Below are experts of layer 11 (counted from 0) of a mixture-of-experts language model. Rows are named router (the router's row for the expert) and show model dimensions 0-255. Each number is 500 + 40 x the weight over its row's rms, rounded and kept within 0 to 999. Numbers have three digits each.
After each expert's rows: a language model's description of what the expert responds to. This comes from a sample of Wikipedia text that the model never trained on.

# expert 24
router:520562507518468539498441433503513439472409441535516537506549549447537527520479437504569459445499439516457440473585498505494531411462507558493472436554472468443509524546557530541515533585488538451567518510512534483492527491473572462539497429479459436493496489572489536459497477497527460473541419523503522592477560522479525450494548474435498494488569487534472483515484524493505511538514523495517462560491481491537508540544478507482509518495437465472566488547475460504478487486477534548529454454429452578496505560544545483566497437518492513451459525462439516507466430430530528519541518553453509505518470523506450530446497571493546532497551550414513462486433551460550483530522599535504443481534424514602473433515451510490506519575517530490463543455457558469501497484449499
It responds to: Words and suffixes in gene or species infoboxes and data tables, such as species, expression, Coordinates, due, classification.

# expert 51
router:491505492502535504530513464441560538561478504434449445443440433492446494441507484523459525438421478551441449447574508476511534535493460531536501525513485539533516446514504463470497456556570458461501526479540461462580574447450539507479500490470512539584485521531476512431502467540559424459501482466490551526432552496484445424487470502502552529559475510569558485481545537502478497543528465462437486509520523443508475535541467562475511476547379580487536477467504507459461549447521480440545447526526541473461502510428491519526507498602452501551464533465542496498533486489490529487500519465431480552535567454516478513600449516494480499492491446503517530540444544445470554435525507480535538485537476588469504468523496520528465533510483497511456497440491481621505573446500464
It responds to: Row-ending pipes and separator rows in Markdown tables, mostly election tables, plus the words by, the and which in prose.

# expert 47
router:536512447536491487471529526457443543507447536493437515452608522464529506516433526539539536552515520519511544520464570537470527494513487528503479462482502588458470519517463479520471544573520551521417570485535513532442447470480408479453442435450472508501616547498482573507541432503498496547492595491531455491483541562508537496501597548519509521476527467495488615540518422482505518550498494486537504517460473544464549562467498447453454461517435572423450512524462489508572500506472478474531571533487543505502515429433483524467488501491536516510532510564515531568474525552542463473468534486537511413523517484486563489474565490457510470430498465472521412494464473503477483466463462468452514488557497553505537435529512499510491558465442494479583532529507452425511492496475461
It responds to: Pieces of military terms in service biographies and infoboxes: lieutenant after first/second, Army, Navy, Coast Guard, Branch labels, fortifications.

# expert 46
router:475505471441501441466529483461536504567515492531520464539521493583523506537563555477450499479559368517569450515552482463513516506540491526470561528498503513540516499528399485487552445519494436470440509492459455461500549580490493485523513515467529515533470543437497485479446568536435595484503510536467445490501495500454521540493564460497537523526514493411476579529537594498496510495557530457558537530540587462485471446505551478449490438524562464479478518459443483459498543484453530504490481493423472531500501500504451491535497496544579499568524519504540497575514436525437476469557499466455456503450480459415501528517476415502500465494487443488470519514507573563523514430524539476473424487409465490544436554529521465524489518454453512505538444474534509595539500471514550
It responds to: Clause-ending commas before and, which, or but, plus final digits of years and numbers, e.g. 2019, 49,178.

# expert 52
router:502532422455519437496474517552532469486577485473501464490519440566489446517508562557547481516492451445540471500566486473418428522467448504477488481558494471558505496500503459490439520552465438537517479504549549543528495566481521441536544470559579466513494488447549471418462517438566496559442549439456449446545507510510474579508491530434503399427532497566497445465494547436467528577424494458490495559487467587522546544468483538557495547513465463541498482513589502517474473553475466439540480527432529515445525509531500556475477519466529474483506552497429458563483547524516493469533501537510479512539511501563508467466487534516479470482514526501532471515499499484541494521532442413533492447532510476491525448527506436505547505437536458491537446487528453589495405521508561
It responds to: Words and numbers in census statistics: females, age, households, population, percent signs and figures, e.g. For every 100 females.

# expert 30
router:582541512451445472521511428490534504452508555484531483537460479435489482516424503459575477512515433505469465471502522485469477471505472505489434510559522440531505571526437445533513519533462476524530576595541504540567461515457527503387540468535507499497432520559456517440450436522497518458572527443484538547494491502544478573475510494478542464476567444550469463471525543494491479501422417445487534499488488556523496509510424521499579562515463489521507438451559554538530478511460514464487526533562578502484477525498538512430557537432526559539466543412520465491470470544536441520571471472488528565471532531548482490544492495495529542503558448491463466489496488528492413535577527426458560511497551468507506498586545515546517456480546519442537502532511514544471453498488462
It responds to: Pipe separators and blank cells in wiki tables of election results, sports squads and statistics, plus positions like DF, MF.

# expert 9
router:471528510501480506491480555463520501527382503527478561445501487519415538587510454524533493525491494443549461497550557514502536486546515461452490485514547492498451499442447446563542509453499510478498518554529440533537539483552492533440455514501516507473503480581419511520566501530447514504464506506498514525464540407508512510562462543479446535465509537471517513583516440507449493592547532428548516517584454473481516515551514519568480478501504493429398549473445502482461518411460491485506454468492535500442510516489511558540457519444476511564422441509548509484498572495467488494471469543560494551526483530482517548543514538456427557545557508435499496512467411458521524523474431537503423490534547424447443513508606529511490420504575531528490533483537518471499478516468523
It responds to: Word pieces inside Slavic and other foreign proper names, such as Kuz-n-etsova, Kal-in-ingrad, K-y-rgyzstan, plus pl in platforms.

# expert 55
router:448498508512489466452502467465423487568527501446463530482504512511504509503500435528562516511484493539480474530512464498532482427471465510512543486495532478569473453466543562477578486468441577553463555534445542479517534530547506526446494546529492524458467471552462500552463469550444544369532509535451548520526446436574445532503454492480498514428481517449550479529423471531462488486487558459504523394511452540509528410477556553528538531573521544457436533463548468514428524479526466524518496532524529478506477505522471515528524553417436488539516526489440547458497451439533554534554450530518497464452534539430500569511521512461535570520533573505489493524554454533463554463486558547479504464465502456417508576492502497515492504478568464461523552534526510400522492468460543
It responds to: Early syllables of surnames in tables and rosters, especially ull in Muller, Mullally, Sullivan, plus table pipe separators.

# expert 26
router:437527519502468446561490516517533520462490514479446541528527545525556447479502488450506582469555471510524519531482508485501498445458541450541450517548480452504509469554455531465550449466469476497449493485597473583501476477462491493469431503473494510492445473549531442487468499532519580446558532610459507465459463447496509462472445535551421456589505579483459547528443464447409450475505468466448586530568540455500476453542455501505487470445498549513541492434491558519478517478540498467496523529501524438443510452561544432470531535486506470511507560469537513534500456516504550454493478415533403519546433452443551501508500524504509539527526541448560482441556445584475560455538497473474516512554517507459506468463537458549497517570497519505525527518479420459532536533537513
It responds to: Line breaks and paragraph ends after sentences, headings and table rows, and score digits and goal minutes in football match reports.

# expert 25
router:507404490589513462431469433474552519523493522468413526523454566553504525526521492515479508518526506516486521453518502555492428471461512482457528455451483441508477404491504475475632476460494559452571477547439493540479545435525558541429476533539550479470510473531465433533523512483536427559549517513473468433490438498542565522462465462548546480527438585520551560562539465435494532488396570527470507464497442574535461520556514464476493490455528516491537548477524493494526555504515510470463461471554499529490486485510524449488450514453453546543454482490538485507522540484461489473462500482520547442524534478528546525463508454552476543495537571500486500543483539536543442461450524543538552490428488507445513598536524579478516510507530453547532522530523488462508501462488428
It responds to: Mid-word pieces of personal surnames after an initial capital fragment, like F-ond-a, T-ild-en, Mc-K-eon, plus past-tense verbs like replaced, joined.

# expert 44
router:547464450585539570507504503534511541487497501433511518539471515486458426590540498458501505513544484565527477585483500542442543528493463577517530461463512582525422489493534448482464550504475471523485449491516506496478536469523486486489566531511409477480502542500417445482451443526556476497451491487505530473533498493474494496496558490490492534503476482463499525514503437534579490470481522441550429496492538453474499440469526499450428504424557435472480539524517519474491531538465481505494557544452537505501524482410544467469474470467601549510472524489387492486522463515507570481537551480455475496558499429567542445520578439517459415515554543476568592515460517528551515559464457484543515471497549504549497488534471418410497474483469515486572462459511491476563502509575522
It responds to: The letter d or D starting a word or word piece, often after prefixes, as in subdivided, now-defunct, dark, drop, plus ind, trad.

# expert 45
router:556456492519537468538501439518463475542413538449484500542559446509493477527527508509474551511539498462529476499533490529465471522486540411545453568600517543458538517539522541522457513571463501498483525480438424508430485490471466438517481486495455558538565523492502558552485498544465487464485603506552559582402522531501443452539529511606488514418463489534530538464485433469473538480559494504508495595465486492523549533493520459461528469491525519527438500557487550513521518442442491496555552494549470496556511448413472486477505620454490474510527520531502507573521509448515451492469505490480522430511512509502489497452494517506495503456481421506462524464494539523521504443476436498450490517487498606453501450467471522514440543478447519482538481476531497404515518571483598
It responds to: Pieces inside names of leagues, armies and institutions, such as National B-asketball, National Histor-ic, Navy Base, and administration.